config.yaml
balance_loss: 0.00219
groups_per_token: 2
vocab_size: 5529
batch_tokens: [131072, 262144, 393216]
dataset: "wikipedia_en"
Below are experts of layer 2 (counted from 0) of a mixture-of-experts language model. Rows are named router (the router's row for the expert), down (a neuron's output weights, with its number) and show model dimensions 0-159. Each number is 128 + 32 x the weight over its row's rms, rounded and kept within 0 to 255.
Before each expert's rows: a language model's description of what the expert responds to. This comes from a sample of Wikipedia text that the model never trained on.

# expert 26
What it handles: Sentence-ending periods, line breaks and sentence-opening words like The, In, He, It at the start of a new sentence.
router [ 86 169 113 159 144 200 143 173 105 122 236 132 148 128  61 141 185  99  95 145 152 170 161  60 145 164 113 170 154 120 142 130 126 111 125 106 121 123  94 156 154 147 140 111 143 142 136 148  93 125 149 102 111  92 115 123  89 131  88  27 134 170 155 191 124 131 119 169  86 148 113  73 148 132 169 137 121  57 180 133 150 143  88 159 145 122 111 142 111 113 198 127  70 148 154 100 114 100  88 130  91 122 124 108 160  94 154  78 136 127 130 105 145 138 153 136 135 178 144 138  93 132 163 134 141 143 124 147 158  80  98 154 136 137 117 126  92 129 181 140  75 142 135  74 143  89 132  58 126 128  90 113 101 119 137 166  39 161 108 176]
down0 [145 131 128 199 119  74 108 137 127 107 135 151 147  99 135 170  71 130 124 129 179 110 150  69  94  93 146 156 143 153  95 188 188 136 129 108 169 118 142 113 100 128 103 123 114  76 121 146 162 119 139 119  88 132 149 153 146 135 109 111 122  60 112 101 115 136 151  96 188 117  98 187 130  65 115 145 197  90 145 121 102  94 112 122 187 108 126 170 162 133  25  84 134 107  92 169 159 118 153 143 128 120 109 167 103  46 161 105 127 134 107 181 141 123 112 146 121  92 154 168 114 161 109 137 131 116 126 140 144 118  88 159  95 103 166 131 128 176 159  68  75 171  85  96 105  96 169 115 175 162 139 120 121  63 175 107 121 182 185  92]
down1 [158 128 107 102 126 136 160 181 116 129 109  96 104 131 133  91 116 135 102 158 104 143 119  51 178  70 176 150 147 126 166 183 135 132 143 155 145 135 163 162 135  79 144 154 194 102 142 166 135  54 136 135 128 153 120 111  94 164 145  73 165 192 101 174 104 142 146  74  93 153 142 136 156 110  94 173 162 102 142 173 169 149 117 140 131 105 170 135  77 108  83 143 122 177 132 117 151 119 143  95 114 110 164 157 192 104  85 143 151 185 118  58 130 133 110 154 105 101 118 167 143 200 166 205 126 133 124 117 182 193 109 167 121  94 143 140 149 132 160 150 120 104  86 104 129 167 132 154 116 172 153 179 166 156  62  82 109 137  95 105]

# expert 21
What it handles: Spaced pipe characters separating wiki table cells, plus semicolons and slashes in data lists, as in Clay | SRB or 0.4%;.
router [129 159 147 144 184 173  97 186 139 145 154 134 168 126 113 185 155  90 101 130 179 106 207  85 123 144 137  80 192 122  93 142 125  89 126 123 145 156  67 124 141 118 144 127 109 126 123 147 113 105 134 131 109  97 101 113 151 133 170 129 148 113 122 112 142 204 127 142 168 147 114  91 118 100 141  79 130  92 101 119  93 108 147  84 134 136 120 112  94 159 167 116 222 109  85  87 104 107 127 137  66 222 103  93  96 142  76 125  97 190 126 172 120 173 120 145 152  88 159 114  75 124 209 127 114  64 146  59  67 133 111 184  97 116 132 129 115 151 143 130 169 113 149 142 130 129 183 133 109 177  87 101 138 100 132 166 127 110 107 143]
down0 [ 83 235 200 181  91 139 134 143  88 129  94  90 154 100 152 125 109 125 132 135 102 126  84  97 139 161 133 145 120  96 130 128 107 143 176 165 158 136 114 158 126 113  83  90 136 104 184 172 128 150 123  66 159  96 134 108 131  26 105 163 118 120 188 133 120 123 125 144  96 117 134  86 105 166 119 157 106 158 110  94 163 147  69 146  74 123 129 142 139 147 209  97 124 142 118 127 161 105 152 128 125 103 136 139 186  95 123 115 170  77 161 164  90 136 150 106 160 101 195 165 162 145 133 185 135 173 153 123 171 124 138 100 161 180 141 150 102  88 134 104 150 174  96 161 102  73 172 122 117 108 180 116 164 133 159 120  94 160 184 122]
down1 [146  94  86 143 136 169 128 131 105 109 173  94 115 142 147 149 100 111 114 110 133  97 103 145 174  91  96 118 147 223 175 157 148 106 160 130 142 121 134 139 147 111 114 146 159  56 148 162 142 121 121 143  87 159 156 119  82 192 139 124 101 115 134 127 176 137 143 121 105  94 145 125 116  80  72 163 153  72 164 122 100 178  43 122 101 161 122 159 152 136 186 127 166 106 127 126 153 148 109 133 144 120 116 161 110 111 166 112 149  93 162 116 202 151 124 105 158 151  85 102 158 136 138 217 130 142 186  98 145 119 111 200 152 135 163 115 125 138 131 146 151 182  85  89 137 142 212 150 111 165 205 103 121 140  92 149 179 143  48 148]

# expert 22
What it handles: Hyphens starting infobox list lines such as - Location: or - Coordinates:, plus en dashes in scores and hyphens inside names like al-Rashed.
router [153 164 107 115 174 134 102 142 149 197 158 174  99  85  64 153 152 110 117 160 103 179 161 128 164 136 101 161 171 130 135 162  68  90 155 143 127 131 121  82 134 139 180 136  84 107 160 107 166 141 155 119  98 105 140 112 139 165 115  73 172  71  82 143 148 137 174 109 157  80 113 176  86 148 148 100 178 177 147 114 120 195 127  62 150  58 120 162 109 143 119 104 120 171 136 128  90 114 100 105  89 205 157 139 148 113 115 115 103 107  86 123 105 161 212 139 183 132  92 110 110 118 147 185 108 145 109 144 109 117 163 131 148 102 120 103 184 189 179 130 136 104 126 159 121  90 131 163 131  77 106  87 125 138  66 113  82 127 134 145]
down1 [ 74  49 157  75 155 122 101 155 110 108 108 133 191  91 158 125 146 184 126 136  93 149  76 125 125 140 155  91 146 147 141 116 164 150 123  89 115 120 153  98 138 127  82 138 178  94 137 151  82  99  84 166 116 143 183  85 134 131 131 101 142 137 116 109 160  99 125 220 136 170 133 107 117  87  93 143 103 118 141 185 115 144 100 139 102 106  96 168 109 104 145  92  90  95 119 114 155 140 109  44 141  37 117 140  94  99  65  97 127 162 116 105  81 182  96 168 116 120 140 161 132 156  81 104 156 164 125  78  95 125 165 109 160  86  99  90 111 126 150  76  80 159 128  63 155 101 124  98 105 122 117 137 175 140 116 186 171 113 133 168]
down2 [116 194 123 191 107 162 124 139 149 133 251 140 143 145 192 127 156 160 159 149 147 151 148 140 106 137 130  63 103 119 119 123  96  94 128 136 148 136 121 148 146 136 138 127 133 160 136 122  82 106 130  73 119  78 149  91 108 160 174  85 115 102 159  90 106 122  94 140 131 129  95  75 175 152 150 114 131 143 107  81 143 119 179 161  89 105 173 168 121 108 149  74 148  47 160 155 107 145 172 109 157 153 112 183  74  81 149 124 143 182 109 148  93 188 144 137 100 184 133 109 153  85  91 138 139 132  66 107 107  96 111  95  85  96 121 143 130 101 118 148  89 125 101 128  94 154 125 149  49 164 133 139  69 161 133 142  79 186 152 133]

# expert 28
What it handles: Pipes separating cells in the middle of table rows with numbers, names, polls or election results, plus semicolons ending list items.
router [135 123 168 181 151 170 133 146 154 127 157 115 185 101 101 186 173  72 125 136 125  93 238 116 168 135 143  84 176  80  80 157 115  71  95 110 136 150  96 157 174 134 148 130 144  87 154 145 129  97 172 138  97 109  75 144 154 145 133 113 139 148 102 133 166 191 124 133 142 109 125 119 106 115 126  94 128  90  88 155  98  94  95 119 149 164 164 145 101 160 119 153 195 140  60 118 107 109 128 130  89 214  86  60 108 163  91 126  96 158 113 143 139 127 136 129 138 119 143 133  97 112 215 125 125  77 158  88  88 118  94 195 101 120 129 123  89 136 136 113 177  98 163 149 179 129 149 139  99 186 124 120 153  68 119 144 112 115 106 115]
down0 [ 84 140 113 198  83 129  82 121  78 204 114 126  91 177 149 131 121  90 134 132 119  73 100 122 117 146 139 116 141 151 111 138 106 152 138 108 182 126  82  95 110  50 180 129 177 145 102 138 126 117 139 138  88  89 181 153 176 156 161 134 112 133  87 110 135  80 166 164  82 156 122 152 133 110 127 159 113 134 136 151  68 161 189 188 159 138  86 164 142 107 149 132 100 113 105  99 120 153 140 117 151  70  80 140 130 101  96 102 123 139  78 155 161  59 165 102  48 137 116 161  90 114 187  59 143 115 122 140 124 135 123 116 113 127 189 100 142 190 113  81 124 122 101 109  95 148  74 133 135 181  96 177 108 105 123 101 160  82 159 141]
down1 [112  75 127 145  61 145 118 136 160 126 157 117 137  88 152  87 127  76 178 141 140 150 131 145 164 123 169 139 101 140 131 150 126 178 127 130 138 151 112  89 187 140 145 122 112  72 135  91 170 106 102 158 138 117 158 148 115 169 145 135  92  93  87 107 146 157 155  69 107 139 133 156 118  75 160 143 148  54 120 106  69 143 161 127 122 146 145 139 122  97 117  86 199  93 145 145 115 146 127 217 107 143 146 146  56 192 116 109 163 161 104 153 116 144 117 157 146 144 140 104 153  97 140 186 202 135 101 161  69 140 145 140 115  90 139 125 184 167 105 181  89 104 124  71 108 120 103 129 105 147 231 118 143  92 104 135 165 114  49 104]

# expert 6
What it handles: Plural or word endings and common nouns after a determiner in sports and career text, such as wings, career, season, team, time.
router [145 135 136 137  98 132 176 153 139 136 135 122 141  90  72 158 122  39  89 160 124 160 156 136 136 140  56 123 163 137 118 164  82 127  72 121 108 141 101 117 143 106 175 122 191 124 113 114 136 114 136 133 118 114  94 145 125 135 166  92 180 180 113 159 154 157  73  90 131 147 157 159  81 144 189  80 157  98  97 106 144 127  97 163 130 132 116 152  65 171 120 160 107 111 118 104 153 146 146 143 131 177 146 153 122  95 120 111 111 144 165 133 192 117 161 150 147 156 111  81 123 133 114 199 198 147 125  61 132 173  84 171 111 128  53 134  92 146 179 124 134 157 162 104 186  60 130 184 179  88 121 116 123 112  63  76 137 135 131  88]
down0 [197  84  97 144  87  65  86  89 205 136 107 101 137 200 134 127 151  77 149 114 122 131  77  72 145 119 138 145 106  90 144 155  81 173 160 142 150 131  97 151 150 143 139 170 100 135 151 166  95 151 139 134 114 127 102 184 100 105 152 106 154  93 153 125  81  85 114 169 125  88 136 115  92 167 143 171 142 177  86 166 154 112  98 105 134 147 115 152 106 173 103 149  79 120 178 109 175 178 119 113 175 168 116  67 137 132  94 108  94  96 186  86 161 163 122 190 173  91 110  88 129 121 125 158 165 143 139 145 131 131 127 127 103 122  67 144  64  75 105 150 139  97 118 121 126 126 118 161 136  91 124 151  57 133  95 160 180 141 175  93]
down1 [127 148 122 119 136 119 149  98 148 128  94 152 112 109  86  97  96 129  77 158 184 104 151 122 137 176 127 165 135 115 162 175 161 102  94 152 169  90 114 115 163 110 155 163 149 144 134 126 138 136 114 216  95 106 181 135 156 143 100  90 150  43 126 111 146 162 154 149 103 135 149 146 139 100 140 184 149  87  90 121  68 165  81 188 188 138 127 130 103 144 185 101 146  82 104 106 132 115 116 120 150 102  86 137 144 111 113 117 139 135 111 148 155 125 111 100 101 158 117 129 127 106 125 187 141 134  66  79  72 120 110  81  80 114 154 134 101 192 189  67 165 127 166 123 119  74  96  53 123 114  94  82 111 173 121 209 151 184 102 147]

# expert 8
What it handles: Plural and agentive suffixes and section-heading == marks in sports and music articles, such as stand-ings, crit-ics, sing-ers, ===Results===.
router [115  82 152 157  93 125 135 134 135 158 148  94 167 114  97 169 129  59  97 136  91 165 153  95 159 186 115 104 178 114 120 135 115 110  82  95  95 145  83 126 115 120 143 116 150 129  95 145 129 133 156 112  99  97 105 161  95 121 140  95 178 192 186 163 159 132 117 115 145 149 168 102 125 159 109 110 104 151 154  86 103 124 122 130 112 163 106 111  45 149 105 142 110  94 104 106  79 128 151 196 137 185 143 126  94 139  80  58 108 125 170 126 186 140  89 155 155 152 126  80 135 118 135 160 174 131 130  78 185 125  92 123 126 126  88 195 100 151 186 160 118 105 148 145 154 114 207 188 167 119 139 125 129  44  80  65 107 118 177 132]
down0 [137 106 139 130 169 146 146 204 125 128 138  81 163 107 132  99 119 153 105 108 108 180 140  76 124 118 157 185 205 158 128 108 117  95 156 179 137 152 143 129 120 129 147 120 106 159  97 170 154  82  63  86  63 111 160 143 131 156 137 115 127 166 113  74 143 139 135 187 126  82 133 108 131 131 135 110 125 155 155 112 144 128 163 150 101 154 142  84 141 155 136 147 146 107 192 126 167  10 119 147 144 136  79  83 172 163 156 115 163  84 150 120 159 133  92 129  88 124 134  86 191 115  81  82  69 166 186 117 106 136 125  61  84 126 122 166 179 119 137 104 160 120 170 145 104 113 160  59 159 103 106  75 107 116 168 123 123 121 125 151]
down1 [136 151 192  76 102 145 122  75  62 183 188 133 129 205 174 104 101  99 103 129 101 107 122 153 187 169 124 160 140 121 157  94 104 122 155 122 102 119  56 103 153 144 126 116  84 147 101 150 130 124 169 131 131 117  75 111 159 122 126 115 142 179 129 148 127 103  83 123 127 179 177  92  89  87 124 118 104 163 143  96 127 180 170  77 165 104 141 102 135  93 111 119 138 119 219 147 109 106 207 128 110 145 109  83 182 100 114  48 167  73 134 179 166 122 131 144 120  91 100 117 138 117  72  78 102 105 113 126 165  68 121 129 152 102 137 206 123 104 141 115 119 102 152 159  90 103 135  93 143  99 136 113 129 130 168  91 101 129 140 116]

# expert 43
What it handles: Word-ending suffixes, chiefly -ing, plus -ation, -ment and -ity, completing verbs and nouns like announc-ing, administer-ing, sett-ing.
router [161 134 115 181 155  87 125 146 148 120 170 104 137  77 100 173 168  47 138 111 131 142 110  81 137 105 154 141 174  78 146 133 101 109  87 116 144 111  90 159  96 170  81  96 104  77 145 148 160 106 157 192 162 117  75 110 124 165 113 100 158 134 156 178 148 162 126 149 113 103 187 150  85  82 106  97 120 166 122  94 137 124 112 120 152 186 141  92  88 107 162 148 155 151  85 109  76  57 118 132 126 172 175 148 100 133 130 102  87 130 150  96 163 128 173 134  98 139 133 145  73 103 101 191 188 111  82 125 138 153 106 128 129 144 159 126 178 132 178 134 208  79 161 113 138 127 139 145 130 101  83 127 144  99  49 128  92 179 108  92]
down0 [117 113 166 100 150 131 168 135 132 144  36 147 144 125 143 167 111  98  78 112 155 130 102 153 111 106 122 167 122 164 217 150 131 206 118 102  92 128  65  72 179 130  89 166 132 145 191 150 170 141 160 109  87 114 109 136 182  87 112 112 171 120 146 168 128  92 157 148 111 181  98  96  77 119  64 122 137 108 148  96 188 147 176 117 193 114 139  94  88 114 110 187 137 115 157  95 178 113 121 124 131 102 145 166 127  79 120 162  65 125 131 164 104 143 138 101 119 138  65  88 123  86  77 100 118 118  94  68 167 138 154 113  86 106 117 139 115 110 128  95 152 146 145 132 121 148 121 181 138 125 111 196 177  87 114 133 100 152 110 111]
down1 [ 95 117 115 143  58 159 124 152 140  71 157 118 116 118 115 179  78 135 135 147  98 175 121 141 211 100 152 177  91 141 111  93  95 118 134 200 101 125 201 138 110 166  57 161 141 128  96  67 165 110  99 143 123 144 137 123 108 113 101 176 124 145 102 111 174  86 107 130  88 113 148 143 153 136 123 105 125 161 139 120 127 153 118 110 140 183 116 142 152 162 120 130 145 181 140 138 155 125 169 128 137 114 103 139 134 110 107 151  93  76 140 113 117 141 127  97 180 126 122  90 114  63  95 187 156 167  92 123  73 161  86 174  75  66 127  74  85  71 100  94 172 127  89 154  59 153 188 146  92  94  78 119 152 125 165  93 114 141 129 179]